python train.py --d_model=320 --n_experts=32 --d_expert=96 --activation="swiglu" --n_kv_head=2 --rope_base=10000.0
Below are experts of layer 5 (counted from 0) of a mixture-of-experts language model. Rows are named gate (a neuron's input weights, with its number), up (a neuron's input weights, with its number), down (a neuron's output weights, with its number) and show model dimensions 240-319. Each number is 128 + 32 x the weight over its row's rms, rounded and kept within 0 to 255.
Before each expert's rows: a language model's description of what the expert responds to; "comes before" lists some tokens at least twice as common just after its tokens as in all text. This comes from a sample of Wikipedia text that the model never trained on. Tokens count by the router's weight.

# expert 15
It responds to: Closing parentheses and quotation marks after names or results, e.g. "(7th)", "Panther", plus noun endings such as -tion, -ry, -acy.
comes before: "\n", " |", " and", " (", " is", " in"
gate0 [148 121 132 124 181  51  58 122  66 114 115 157 150 129 125 117 136  87 170 117 128  73 133 144 125  86 154 149  89  77 107 116 191 132 157 158  97 145 177 119 120 103 119 196 141 111 162  86 157  87 124 148  83 128  98 139 164 157 152  82  87 113 184 153  76 127 127 149 141  89 122 109 103 114 101 126 147  95 108 136]
up0 [193 145 133 176 108  86 152 106 135 107 115 106 128 111 141 125 121 100 106  61 190 140  52 150 107 114 110  94 143  58  85 136  78 165 149 123 159 119 136 162 139 125 136 152 215 163 138 123 106 117 168  77 149 112 215 138 145 129 112 110 118 171 139 103 153  21 146 104 155 175 142 110 156 102 117 107 158 132 129 123]
down0 [123 137 137 131 113 146 136 133 144  66  96  94 142  88 134 175 111  78 116 159 125 114 150 154 140  83  76  42 129  77 152 132 122 127 134 140 132  64 150 165 139 128 109  77  88 144 104 107  91 128  85  74  99 140  36 151 134  57 144  82 147 123 177 177 140  80 180 102 138 148 127 143 171  60  74 113 153 168 101 145]
gate1 [ 92 166 164 165 174 129 114 114 139 142 127  84 135 106 153 135 121 132 162 154 185 141 205 144 161 105 114 100 130 118 130  81  98 138 117  37 109 135 139 116 135 185 155 171  62 159 161 140 126 151 170 127 120 179 152 159 147 111 114 123 124  78 115 161 130 107 115 134 183 131 129 166 101 148 138 128 114 125 158 163]
up1 [163 172 148 130 128 157  98 126  99 132  73  61 135 128 111  80 178 174 111 142 118  82 169 145 186 121 106  71 142 134  90 117 113 126 165 107 162 108 148 119 151 154  90 129 156 133 156 143 160 159 174  88  97 104 141 110  60 111 109  66  74 172 194 107 167 222 121  86 130 103  95 177 160 167 139 122 132 134 123 142]
down1 [115 191 166 114 109 114  77 158 104 144 146 104  94 135  92 131 140 114 114 105 118 135 153  80 132 140  90 134  79 111  86  62 111 157 144 135 176  83 119  92 175 163 168 114 104 114 134 147 106 148 138 120 107 115 154 109  95 139 134 135 108  59 151 149 164 140 123 120 160 130 105 169 172 145 120 144 161 118 162  98]
gate2 [ 88 123 154 114 142  89 106  53 139 133  72 169 184  93 124 119 139 163 125  85 148 171 172 163  86 159 150  86  87 117 115  86 115 123 144 146 159 154  81 105 170 124 125  98 119 184 166 176 148  78 139 149 124 142  86 114 142 121 137 107 186 118  99 161  98 127 153  96 129  92 145 131 118 150  81 152 143 129 131  87]
up2 [112  89 176  99  95 124  51 118 182 101 154 131 129 170 160 169 149 113 141 130  75 100 190 191 159  81 131  86  72  93 108 143 156 146 153 117  80 134 150  86 127 143 123 138 156 143 118 138  88 136 128 172 106 120 128 138 101 126 159 103 107 114  92 177 167 129 138 118 119 121 118 144 110 132  44  56  92 127 147 134]
down2 [134 136 144 160 162 117 151 137 134 114 128 116 165 110  77 161 153 118 113 143  91 126 175  98 123  83 166 137 103 164  98  52  96 123 165 114 107 106 122 132 158  87 147 150  88 115  72 159  76 123 173 147 110 162 115 116  94 181 134 151 121 127  86 114  86 151 154 158 141 132  88  94 126 164  97 149 110 135  56 131]
gate3 [136 101 171 116 189 102 101 133 142 149  85 131  99 148  96  80  47 150 150 116 165 153 140 143 127  81 109  98 116  97 190 109 109 145 175 144 123 113 158  99 124 101  86 140 135 155 170 137  82 140 147  87 146 107 129 172 114 115 117 132 196 132 152 184  89 121 133 124 114  80 105  86 100 114 145 122  71 152 107 102]
up3 [ 51 104 116 188 155 154  85  87 133 109  59 146 131 129 125 106 133 130 165  58 165 195  25 130 107 151 214 136 168 148 147 119 134  93 155  59  84 104 117 163 153 130 115 167 122 135 159 121 140 108 143 160 206  96 122 167 146 141 135 143 180 136 198 167  86 198 132 145 152 192 136 135 190 140  77 103 137 143 140 156]
down3 [187 117 140  96  80 106 178 140 124 142 158 146 148 107 162 141  96 152 106 131 124 120 167 126 106 177 157 186 128 158  98 103 131  49 121  83 154 190  92 169 173  78 216 131 152 136 133 134 153  94 171 171 125 189 151 111  14 161 156 107 135 111 121  86  72  45 132 113 132 108 117 151 150  48 136 164 181 171 183  97]
gate4 [ 94 157 107 166  96 158 129 145 139  98 189 171  70  82  97 100 136 111 161 142 184 187 125 132 169 136 150 155 118  70 150 188 109 152 162  81  96 163 132 112  99 103 158 162 135 157 107 133 108 149 131 125 146  71 152 190 116 153 140 112 157 143 164 150 156 139 129 136  91 107  90  78 105 145 108 113  70 185 103 115]
up4 [ 79 126  94 165 114  86 143  80 161 108 136 165 140  78 101 100 139 106 169 137 174 135 130 135  92 132 149  96 120  85 125 168 142 176 143  60  69 182 136 110  83 117  95 118 145  95  75  72 172 135 128 153 167 105 110 157 160 103 166 140 101 108 131 150 150 118  79 134 176  73  74 133  94 142  76 133  62 115 105 137]
down4 [139  83 112   0 126 116 168 122  85 135  97  80 141 150 133 115 140 121 161  92 125 152 106 114 115 186 118 146  94 187  66 115 134 113 123 120 138  92  97  90 156 133 175 195 159 149  81  93  92 115 162 149 119 111 118 173 162 135 136 129 145 145 138 131 146 120 122 100 101 130 136 109 128 153 160 157 116 131 165  76]
gate5 [ 92 123 120 149  78 109  99 110  95 118 127 143 138 127 116 161 150 102  99 180 121 145 147  99 174 102  97 126  90 108 111 154 162 171 168  98 165 108 165  93 138  97 159 167 118 115 111 144 119  95 127 116  84 119 120 203 103 117  81  75 123 116 168 149 164  88 126 164 145 131 121 137  61  89 161  90 137  97 149 174]
up5 [ 76 134 153 163 113 120 156 113 123 165 156 114 111 135 160  18 146 112 172 100 102  79 135 153  94  75 144 118 110 141 101 126  99 125  98 111 106 153 107 102 108  95  89  92 111 142 116  75 164 108 152 145 105 180 163  96 189 128 154 132 174 169  93 115  86 133  93 138 126 134 110 119 178 153 157 169  97 136  70 129]
down5 [140 184 116 223 114  76  91 128 101 110  64 123 160  90  72 121 112  92 136 110 111 154 148 148 122 108  97 156 104 137 150 100 156  60 145 138 140   0 159 101 124  97 129 158  96 135 148 164  84 141 128 110  55 103 137 138 156 154 141 104 185 136 162 103 153 115 144 106  85 118 177 165 150 132 191  61 164 134  95 107]
gate6 [ 60 155 126  88 119  91 127 165 129 142 126 144 102  82 146 121 159  88 125 123 170 150 162 101  79 162 129 166 146 141 183 152  99 155 191 186 169 143 159 169  99 154 130 166 166 107 163 150 107 172 160 140  83  78 139  59 179 133 141 123  99 142 143  90 100 114  95  69 133 136 134 109 163 114 134 131 184 111  82 157]
up6 [ 86 124 155 133 155  83  97 179  75 132 133 193 137 100 214 126  90  85 130 173 143 161 147 146 132 207 134 173 155 111 138  91  83 143 103 134 146  90 106 160 126 124 112 114 127 112 141 120 168 183 188  76 128 123 149 107 153 192 177 163 126 132  94 168 164 148 134  95 104 188 201  77 102 102 111 182  81  93 126 139]
down6 [102 139 168 196 153 113  95 165 133 124 161 181 168  95 159 133 165 132 149 163 144 107 161 113 133 148 119 116 117 168 121 169  72 122  83  95 187 111  79 140  82 103 156 145  93 102 141 140 126 132 131  88 131  75  98 115 139 104 148 110 133 126 117  86 150  99 151 144 142 192 171 127 124 136  85 196 156 136 136 128]
gate7 [147 121 192 142 131 100  99 117  84 113 145 112 148 141 144  85 137 135 172  82  85 134 105 118 107 118 107 116  88  63 153 148 162 107 128 120 138 122 121 175 107 158 176 127  75 120 115  98 114 138 138 149 118 129 111 125  93 124 128 159 159 163 131  88 129 143 121  76 147 127  93 155 143 141 146 128 104 139  96  90]
up7 [102 200 105 144 110 115  97  69 162 117 136 132  87 165  94 148 113 159 186 103 118 122 132  78  82 138  95  83 154 145 132  70  96 134 153   7 114 130 165 168 159 147 112 124 155 112 151 138 162 130 118 113 109 167 110 115 184 124 121 173 134  66 134 151 179 100 189  49 170 134 189 149 131 141 119 137 142 212 138 140]
down7 [126  99 129  53 109 123 139 106 171  86 149  90 120 127 156 130 123 115 112 129 124 123 155 153 150 180 155  86 117  97 115 132 152 150 131  78 118 158 155 111 176 103 132  66 178 140 127 128 184 141 114  80 137 146 115 125  79 148 146 165 165 141 129 115  94  82 108 102 121 202 175 110 132 117 114 114 160  81  91 129]
gate8 [112  52 105 174  65  99 117 131 151 144 119 114 175 150 108  94 119 123 136 145 113  86 108 107 112 156 108 119  95  92 114 115  98 169 179 150 126  72 121 121 143 109  65 157 124 152 135 104 146  91 159 120 104  89  67 183 122  92 121 157  78  99 121  61  48 155 158 157 176 113 127 113 129 120 109 132 126 108 112 103]
up8 [218 167 137  93 148 141  91 160 119  66  61 136  90 102 159  70 129 147 124 118 127 157 108  94 144  85 120 107 128 149 161 116 156  90  96 140  97 117 138 136 175  98 178  59 156 118 108 129 136 183 132 120 122 139 162 176 100 155  91 149 168 123 154 197 107  61  46  66 137 146 129 139 118  97 117  95 168 171 137 175]
down8 [104 135  72 134 126 166 105 175 116  95 128  99 129  93 213  94 162 126 149 117 144 153 117 155 167 146 141 113 127  98  99 146 124  72 114 133 140 114 129 182 172  84  89 134 161  89 122 126 155  66  59  95 170  88  99 136  79 136  74 143 104 147 103 144 134  90 137  74 192  64  37 106 151 109 133 173 120 114 111 113]

# expert 1
It responds to: Everyday nouns right after an article or possessive, often before "of", such as album, team, decision, place.
comes before: " of", "s", ".", ",", " in", " was"
gate0 [111 112 171 216  82 174 168  97 102 143 125 123 125 107 155 125 117 137 133 170 150 136 163  66 159 117 201 120 140  98 207 151 130 113 120 117 139  85  71  68 133 125 128 171  96 140  90  95 149 134 146 169 120 124 143 105  81 139 119 111  99 173 144 143 183 129 160 177 155 159 130 109 168  73 136 137 130 104 129 156]
up0 [106 167 152 111  85 147 158 138 183 146 152  95 120  82 143  94 114 133 180 144  76 189 102 118 154 130 133 110 161  98 146 133 151  81 104 135 144 101 164 126 170 120 147 146 108 127 126 119 181  90 114 130 116  88 153 142 130 101 114 153 136 103 162 109  73 155 119 164 158 131 136 171 162 139  95 135 112 148  69 145]
down0 [ 87 116 110 109 110 115  73 190 139 122 128 138  79  76  88 114 141 112 138 127 149 121 141 184 122  98 154  80 109 127  87 187 136 142 128 126 154 163 158 129 183  93  89 122  80 120 110  86 182  67 110 229 137 122 121 124 127  82 128 191  93 143 175 119 143  82 166 126 167 110 175 183  82 159 112 191 142  63  94 195]
gate1 [160 152  86 116  30 115 134 107 131 153  96  49 110 143 134 119 142 106 145 107 110  73 106 124 104 159 133 143  82  61 148 134 112 104 112  82 140 108 131 101 160 146 102 161 196  94 187 117 117 201 112 122 116 147 163  96 118 132 122 140 153 191 155 100  75 101 159  62 102 146 101 145 139  98 186  84 118 105 133 110]
up1 [ 90 124 127 119 132 180  74 115 142 117 102 111 155 175 137 177 147  30  76 109 121 135 131 170 127  83 157 105 145 152 172  98 110 173 127 116 151  88 137 117 104 131 160 103  99  98  95  61  26 110 154 101 175 115 117 148 126 146  59  90  97 114 140 119 163 235 171 136 157 116 139 172 154  71 115 190 115 131 123 147]
down1 [153 148 170 110 125 134 140 128  76 124 103 117 116 125 116 113 152  31 176 116 129 113 121 139 131  71 137  99 118 103 169 182 108 149 130 184 152 160 114 115  89 134 119 112 108 104  87  79 130  93 117 126  91 156 129  73 166 166 119 124  67 151  62 133 123 178  93 101 126  91  95  89 164 165 178 108 167 114 100 129]
gate2 [168 155 170  81 162 118 108 108 141 161 122 115 160 116 116 160 125 137 151 182  97 149  96 162 124  96 115 168 135 122 111 147 130 163 162 157 149 129 121  67 139 111 127  94  99 172 130 134 137 153  64  50  88 144 101 112 157 151 133 147 123 161 122 153 112 175 146 183 166  70 122 134 146 159 164 128 114 161 155 138]
up2 [156 170 145 120 144 108 159  97  91  87 156 152 189 111  93  84  57 122 172 162 144 121 172 116 132 104 159 182 119 124  80 180 115 115 141 120 144  90 191  83 139 143 109  67  91 139 166 141 163 137  70  69  70 173 126 138 149 172 128 115 139 106 166 142 106  36 167 108 129 113 145 165 157 103 157 129  82  72 121 124]
down2 [164 121 118 162 168 121  98  91 100  32 113 106 148  87 113 153 162 128 151 149  68 128 159  94  96 106 148 104 105 148 176 123 189 151 127 183 105 146 182 142 130  67  96 172 118 111 164 159 127 107  64 107 173  82 142 131  72 126 173 159 152 142  75  76  92  98 138 143 163  72 138 134  96  48 136 135 175 123 126 159]
gate3 [103  85 158 192 191 141  65 109 115 105 126 162 210 149 130 166 139 156 123  83 116 183 163 126  48 133 171 151 122 130 199 135  52 126 140 106 148 153 144 128 127 104 128 151 118 118 109 148 108 187  84  94 103 143  89 108 105  91  82  65 120 164 199 165 154 184 140 148  67 105 114 146 111 135  81 139 105 116 148 108]
up3 [148 125 149  79  95 200 156 120 127  51 182 158 161 111 150 104 143 174 101 121 156  98 118 122 137 189  92  82 123 142 116 137  89 137  90 177 152 122  94 132 175 154 104 135 155 178 183  98 179 115 140 110 125 141 116 137 156 125 111 133 101 156 130 102 108 194 101 119 144 148 138 119  96 157 150  61 119 120 155 131]
down3 [125 198 140 134 121 160 194 119  96 132 136  97 140 100 161 135 134 130 103 109 138 129 138 163 168 162 198 113  87 176  96 115 145 119 142 154 152  80 176  94  85 149  85 128  95 142 168 157  88 152  91 168 159 152 120 117 196  66 164 101 148 134 127 141  99 196 145 145 123 166 151  99  97  80 157 124 171 140  84 148]
gate4 [174  67 179 149  96 101 115 195 105  98 117 157 140 156 158  67 125 101 161 151 136  96 163 223 141 130 114 148  99  92 128 112 124 122 141 119  93 137 142  62 131 169  98 134 134  98  92  97  44  98 137 126 175  54 176  94  96 131 143 154 103 164 126  84 146 184  84 116 140 111  81  96 136 143 143 114 127 136 130 119]
up4 [ 94 126  96 116 158 117 132  93  98 126 129 113 143 131 109 137 130 125  72  99  96 143 149  96 148  76  88 167  92 124 138  50 125 125  86 135 102 121 100 144 114 158 183 140  94 135 142 119 190 104 124  97  50 156  72 110 119  86 119 136 176 129 150 172 132 104 188 152 130 115 142 105 116 170 112 171 126 109 125  89]
down4 [139 113  79 130 146 114 149 113  88 147 130 197  91 153 111  65 172 146 166  78 103 136 124 141 170 147  75 101 143 125 149 158 154  99 137 156 129 144 174 148 123  95 128 131 156 150 182 116 145 153  95  93  95 129 114 109 148 131 174 176 166  96 153  77 134 100 188 105 122 200  86 137 159 104 111 173 157  60 184 158]
gate5 [129 103 149 143 122 172 145  29 135 205 113 111 122  50 200 177  89 131  66  83 162 130 128 132 164 106 135 172 154 156 108 108 126 164 192 167 118 185 130  50 214 107 128 165 153 130  69  73 144 126 112 141 107 126 164  92  91  79 124 158 120 112 119 157 113 102 156 114  70  81 112  70 135  84 148 167  58 111 135  78]
up5 [127  91 130  90 129 188 163 115  72 153 131 139 130  73 179 143 177 116 170 127 182 138 104 162 128  57 148 162  73 105 170 103 131  89 204  92  99 192 136  83 129 164 128  86 132 151 134  97  95 195 127 191 128 115 140 145 162 114 104 113 133 139 127 135 143 183 122 122 164 114 116 105 126 131 150 105  64 128 148  89]
down5 [127 150 172 107 150  96  81 160 125 145 150 144 142 107  91 138 198 114 125 173 122 174 135 111 105 150 139 164 111 110 104 183 162 151 152 141 119 124  99 169  71 115  97 129  71 103 111  65 101 123 139 157 129 109 164  85 137 147 133 169 137  94  69 175 187 112 138 104 111 103  98  96 136 140  95 167  87  95  51  71]
gate6 [151  87 127 129 102 101 107 143 109  87 130 126  77 114  61 114 121  79 104 131 170  82 144  74 103 123 129 158 171  56  91  78 128 140  77 129 136 114 107  82 104 122 107  86 199 121 127 164 134 107 135 157 137 117 157 150 169 169 107 103 135 159 119 114 186 160 132 123 128 197 144 160  77  58  99  91 181 180 123 177]
up6 [158 124  99  83 121 136  95 109 164 129 180 143 150 154 148 106 192 184 199 112 123 123  87  97 109 106 115 132 176  73  80 142 100 174 166 168 123 121 161 130 142 144 133 122 107  70 107 143 140 167  82 120 106 170 166 140 117  43 147 170  93 135 106 142 111  99 120  89  74 134 127 158 141 176 100 168 133 124 106  97]
down6 [143 175 207 163 146 109 107 145 121 130  90 167 140  83 151  47 174 125 149 132 134 122 141 122 151 174 126 160 128  95 145 127 147 133  76 107 140 114 139 103 138 116 146  87 141 142 155  40 159 108 123 132 114 154  88 129 159 128  95 196  84 143 106 109  93 122 106  79 171  84 118 117 165 117 202 124 114 143 134 130]
gate7 [157 135 133 111 123 107 144 118 111  62 150 162 122 115 152  88 188 174 141 150 110  97  83 165 125 114 131 180 126  94 130 107 167 101 117 146 129 130 156 108  99 190 147 111 119 138 124  26 128 201 137 128 115 143 116 103 177 109 130 100 113 170  74 118 182 114  97  97 155 165  96 141 129 120 103 195 157 141  97 127]
up7 [158 146 161 177 101 122 109 137 158 124  96 174 176  91 113 106  90 142 132 141 144  92 114  92 111  57 119 123 137 139 107 140  94  95 139 121 136 107  82  87 133  73  83 144 167 141 153 170 175 156 184  44 125 134  50  58  82 140 135 164 112 143 128 164  74 171 162  95 141  97 164 134 123 148 159 131 148 125 166 147]
down7 [ 68 111 107 127 106 139  87 109 167  75  88 168 126 141  90 106 149 166  85 109 170 120 122 144  89 160 163 167 122  80 111 149 129 100 104 177 123  88 116  93 139 104  99  89 117 106 180  90 105 154 105 149 152  75 139 136 130 117 139 144 128 113 125 142 136  94 136 128 176 160 130 142 162  91 175  56 101 145  87  88]
gate8 [166 148 142 205  98 101 110  82  99  96 116  82 121  88 123  85 164 151 166 139 169 168 144 159 117  80 109 120  99 130 215 172 146  49 103  86 128 165  78  89 103 148  92 136 115  77  97 179 130 158 159 143 147 113  73 127 119  73 109 167  68 111 176 131 147 157 141 134 197  57  79  86 128 124  86  99  78 137 120  99]
up8 [149 164 128 158 114 115 151  70 139 148 123 113 115  99 140 134  93 153  69 102 104 183 125 152 157 150 155 153 113 102 144 112 143 139 125 116 133  87 192 102 138 110 110 144  24 169  90 108 108 145  88 161 113 147 156  97 130  97 117  77  92 172 151 139 100  81  98 102 127 119 123 157  98  59 168  86 140 142 156 101]
down8 [108  82 119  66 186  99 133 129 163 112 137 104 145 207 129 168 108  95 128 104 156 123 100 169  95 181 132 122 110 102 139 125 126 107 153  91 125 169  63 145 190 131 170  45 125 118 135  71 139 187 102 147 123 134 118 115 150 141  59 104 162 130 127 110 110 187 153  69 141 195 144  98 120 117 132 164 122 130 184  79]

# expert 0
It responds to: Commas and linking words such as of, and, or, but, by, while, joining phrases in prose, e.g. "remainder of", "screenwriter, and".
comes before: " the", " and", " a", " he", " which", " but"
gate0 [150 176 118  93 148 100 156 115 112 113  86 130 154 116 127 143 144 113 158 140 143  84 161 109 131  94 185 138 166  93 121 109 128 154 128 130 115 158  88 116  91  86  90 188 114 121  74  94 127  95 104 112 119 145 127 148 105 104  38  96 101 131  76 123 103 120 117 143  87  81 165 124 108  69 127 111 145 133 175  98]
up0 [104  88 142 184 159 138  96  74 164 127 107 150 129  79  92 150 126 139 102  97 101 152 126 121  96 109 127 150 136  92 118 145 172 168 126 199 131 168 135 178 134 111  82 132 171 115 139 136 149 144  99 164  86 131 118  99  69 166 164 164 135 212 112  83  98 151  98 127 126 144 119 187 155  88 144 109 138 138 189 115]
down0 [134 191 167 160 137 107 106 215 141 124  93 102 168 197 138  93 200 149 124 116  99 139 143  70 119  90 149 124 140 160 104  55 118 137  96 110 124  57 109  82 141 129 100  85 102 168 151  74  73 114 119 110 124 148 118 122 155  95  86 163 105 174 147 131  99 134  59  89 113 132 168 134 159 176 178 167 128 127 153  66]
gate1 [ 88  26 172 125 140 125 161 143 118 149 221  54 135  88 116 149  74 130 135 139 173 123 151 139 144 102 120 143 120 130 119 143  98  73 140 102 105 139 152 155  97 137 101 121 150 127 131 127 129 149 110 117 162 146 120 152 144  72 122  94 122 141 143 116 161 152 136 115 117 122 106 102 130 175 148  49 122  76 124 118]
up1 [143 157 103  99 112 146 166 130 130 138  90  80  79 129  94 113 111 163 166  95 151  73 132 145  79 169 120 138 109 118  91 137 133  77 138 128 163 113 100 118 171 129 117 114 133  76 199 139  91  96 151 162 121 149 154 138 150 128  93 110  98 118 129 167 130 108 165 163 108 166  88 137 124 164 102 134  77 101 166 144]
down1 [137 133 164  44 136 131 107 106 182 109 142 183 117 164 170 153 187 113 126 155  95  90 119 148 137 139 174 107 124 134 108 109 178 121 110 158  50 123 156 154 186 105 146 138 163 200 125  91 124 145 109  57  83 154 108  96  74 203 111 166 120  79  80 123 222 124 109 121 116 150 146 144 128  61  76 102 119 101 116 120]
gate2 [111 145 174 143 135 165  81 138 127 125 129 127 126 179 118  97 151 165 146  85 141 140 100 124  77 117 129 146  54  80 158 156 100 136 171 115 102  86 118 148  88 121  87 136 130 124 152 140 151 134  94 157 166  94 132 150 195 106 106 124 166  58  93 115 142 114 136 117 220 141  83 121 185 193 140 111 128 145 164 158]
up2 [104  94 104 140 108 151 128 114 144 100  86 109 211  97 124 194 106 110  97 175 122 121 102 140 184  54 179 121 178 165  65 126 104 165 106 142 176 144 166 141 184  80 111 113 103  79  96 147 153 101 113 149 144 110 178 125 106 148 199 138 146  87 133 146  75 126 131  84 164 163 100  71 139 126 116 191 134 156 186 156]
down2 [130  40  89 173  93 133 149  89  95  66 165  95 187 133 176 199  67 129 177 117  92  93  97 129 121 103 136  63 133 154 170 117 148 123 161 114 108 126 145 108 140 145  98 154 167 117  79 197 153 122 119 113 130  69  83 131  71 127 133 149 214 135 126 127 124 143 152 123 123 146  97  99 124  71 107 152 129  82 154 135]
gate3 [180 122  99 101 156 141 119 142 168  48 121 127 127 155 115 177 123 147 153 110 176 157 141  99 156 126 130 135 144 114  99  80  80 138 110 122  99 111 134  75 145 106 166 181 115 167  69  92 149 126 169  94 100 113  81  89 107 115 101 149 122  95 183 101 128 150 169 162 138  80  78 116 159 140 104 113 182 137  70  97]
up3 [125 102 188 101 112  91 176 145 151 112 151  61 126 146 131 145 157 149 147 122 102 174 120  85 145 141 165 146 155 117  45 161  69 155 118 121 129  76 110 137 125 125 146  58 139 140 116 119 137 178 127 156 143 159  86  62 146 103  79 152 110 117  62 117 124 151 216 126 141 111 112 116 127 143  92 109 176 115  77 119]
down3 [ 86 156 176 139 174 169 125 121 127 166 152 124 142 160 158  90 135 173 102 112 114 100 113 103 196 108 160 177 127  80 147 151  23 133 130 118 146 107 125 151 147 139 128  83 114 114 114 185  88 147 136 159 114 172 139 158 123 142 103 176 119 117  99 123 124 114 101 156 152  79 143 118 146 207 114 128 165 133 184 154]
gate4 [136  98 159 201 133 123 138 147 137 126 147 130 119 124 154  77 172  93 148 138  99 108 111 150 136 119  90 138 136  69 157  88 123  89 159  91  98 115  65 157  87 107 112 119 101  76 158 114 162 130 159  78 133  73 121 108 111 161 171 116 187 149 103 158 143 171 134  71 127  86 142 149 104 152 112 124 134 124 167 119]
up4 [172 107 121 165 137 131 150 106 129 106 135 176 121 126 130 135 129 138 113  91 166  56 157 151 105 112  80 134 137 112 120 144  96  68 109 177 117 164 172  92 203 119 151 136 116 129 118 155 166 115 145  63  97 183 106 147 187 109 151 163 127 129  75 190 132 117  83 155 180 113 213 165 139 130 128 164 145 163 154 120]
down4 [142 142 118  98 120 163 129  87 125  44 135 138 131 153 179 137 160 129 117 155 152  97  94 170 170 157 128 166 109 121 112 145  95 141  99 156  90 142 103 137 158 156 131  97 130 126  74 160 105 160 126 169 136 131 121  70 187  82 135 161 139 153 143  91  94 112 126 159 127 147 182 127 146 144 120 125 137 135 132 109]
gate5 [133 136 144 181 141  65 106 120 102 101  88 110 108 144  86 133 146 143 112 105 100 147  73 135 144  63 206 149 115 126 137  96 128  81 161 117 125 114 136 115 131 143 126 147 132 150  97 119 148 131 113  97  70 224 112 121 165 129 121 172 125 151 134 106 121 109  91 108 102 126 133 135 124  85 149 116 132 134  65 148]
up5 [136 134 113 130 131 168  56 198 167  91 142 146  84  97 120 156  72 127 107 102 154 165 106 102 116 131 117 178 158 138 140  97 196 103 127 139 135 156  83 133 162 102 146  71 118 117  75 142 120  51 139 123 168 159 136 129 130  93 130 120 184 155 118 156 113 176  81  80 151  98  97 180 121  82 169 103 133 130 124  92]
down5 [179 100 147 128 184 133 148 136 107 108 142 104 132 140 151 160  99 118 155 141 122 161 180 128 123 168 123 104 167 115 147 143  91 188 106  70 145 129 123 158 158 133 167 134 133 107 164  96 143 119 120 205 118 193 210 190 190  61 125  87 163 157 115 198  84 164  75 100 176 108 115 121  74  84  70 103 146 117 106 118]
gate6 [ 83  95 112  69  91 106 117  89  87 137  64 152 119  96 153 164 174 133 127 163 128 148 137 157 128 102 132 180 145  92 155 120 212  99 143 128 113 107  97 130 143 117 111 176 129  48 139 120 139 162 184 123  80 107 142 122 100 193 149 127 136 123 140 169 159 141 135 156 124  99 139 130 118 168  48 112 178 104  78 142]
up6 [144 113  92 169  51 139 137 114 107 112 118 165 133 147 206 118  59 152 198 165 154 180 152 152 112 113 179 145 110 104  51 105 123 124  92 163 159 161 117 103 130  97 131  97 124 139 131 161 152 141  99 100  93 142 123 159 131  92 112 122  98 150 111 134 106 119  93 116 195 124 103 170 134  74 111 111 142 129 157 109]
down6 [120 139  88 147 128 144  88 138 120 112 101 176 147  92 116  99 115 107 133 136 103 146 130 135 134 141 164 110 126 170 124 116 191 150  40  80 134 132 135 104  85 133 129 111  93  89 138 135 178 124  97 200 107 164 100  70 171 151 141 176 107 138 127 171 150 123  69  92 157 107 129 131 180 159 112  90 118 182 101 111]
gate7 [117 129 141 125 131  98 110 199 126 122 104 168 215 121 120 129 105 121 120  96  95 111 145 121  90  85  97  91 158 114 180  93 192 118 111 151 134 145 156 126 127 146 170 104 183 132 146 144 140 172  90 124 109  85 163 161 171 187 126 163 127 130 129  89 182  97 113 155 130 177 158 158 180 115 104 154 136 180 128 108]
up7 [ 84  93 104  73  85 154 102 173 145  83 100 157 120 162 167 151 159 145 143 116 176 172 132 106 119 148 149 119  68 102 109 123 119 131 101  68  80 123  98 122 141  92  63 101  84 100 115  72  63 100 119 160 139 160 124  81  95 129 138 102 120 100 147 136  51 163  85 136 130 174 109  49 147 116 129  95 146  91 175 162]
down7 [122 109 122 134 163 127 157 126 198  93 131 127  80 132 173 128  79 128 131 103 114 126 144 155 164 127  77 126 133 115 120 123 147  69 131  85  91 111  96 141 170 144 175 148  76 117 167 135 111 148 114  89 165  73 131 118  75 100 165 121 205 109 159 131 123 132 179  92 102 113  68 151 114 104 174 163 133 105  90 127]
gate8 [132 147 218 136  93 133 178 160 156 103 136 110 133 131 109 144 150 151 131 119  94 149 143 173 135 132 125 114 156 137 135 116 163 131  66 117 125 145 101 104 155  83 136 125 122 147  92 122  79  68 158 139 114 120  76 207 179 163 151 170 105 105 149 147 127  95 135 118 130 139 123 175 107  79 137 116  68 228 150  37]
up8 [103 178  86 171 124 110 123 125  85  67 146 181 141 156 154 111 143 154  88 125 127 184 113 177 134 111 110 187 131 140 151 136 106  69 190 186 137  88 136 176 130 150 185 126  93 168 148 148 114 110 106 162 127 181 163 105 120 151 132  77 133 183 131 173 162 114  90 140 135 196 140 121 158 137 145 147 161 155 136 158]
down8 [147 155 148 166 100 112 142 114 180 121 173 177 135 121 153 144 120 172  97 160 150 132 113 109 166 105 160 129 161 120 131 138 146 118  86 147  50 137 129 121 107  94 197 135 142 220 107 162 171  78 147 175 108 132 164  93 176 137  94 152 133 156 130 121 181 139 102 132 134 118  93  99 140  98 132  87 131 141 178  91]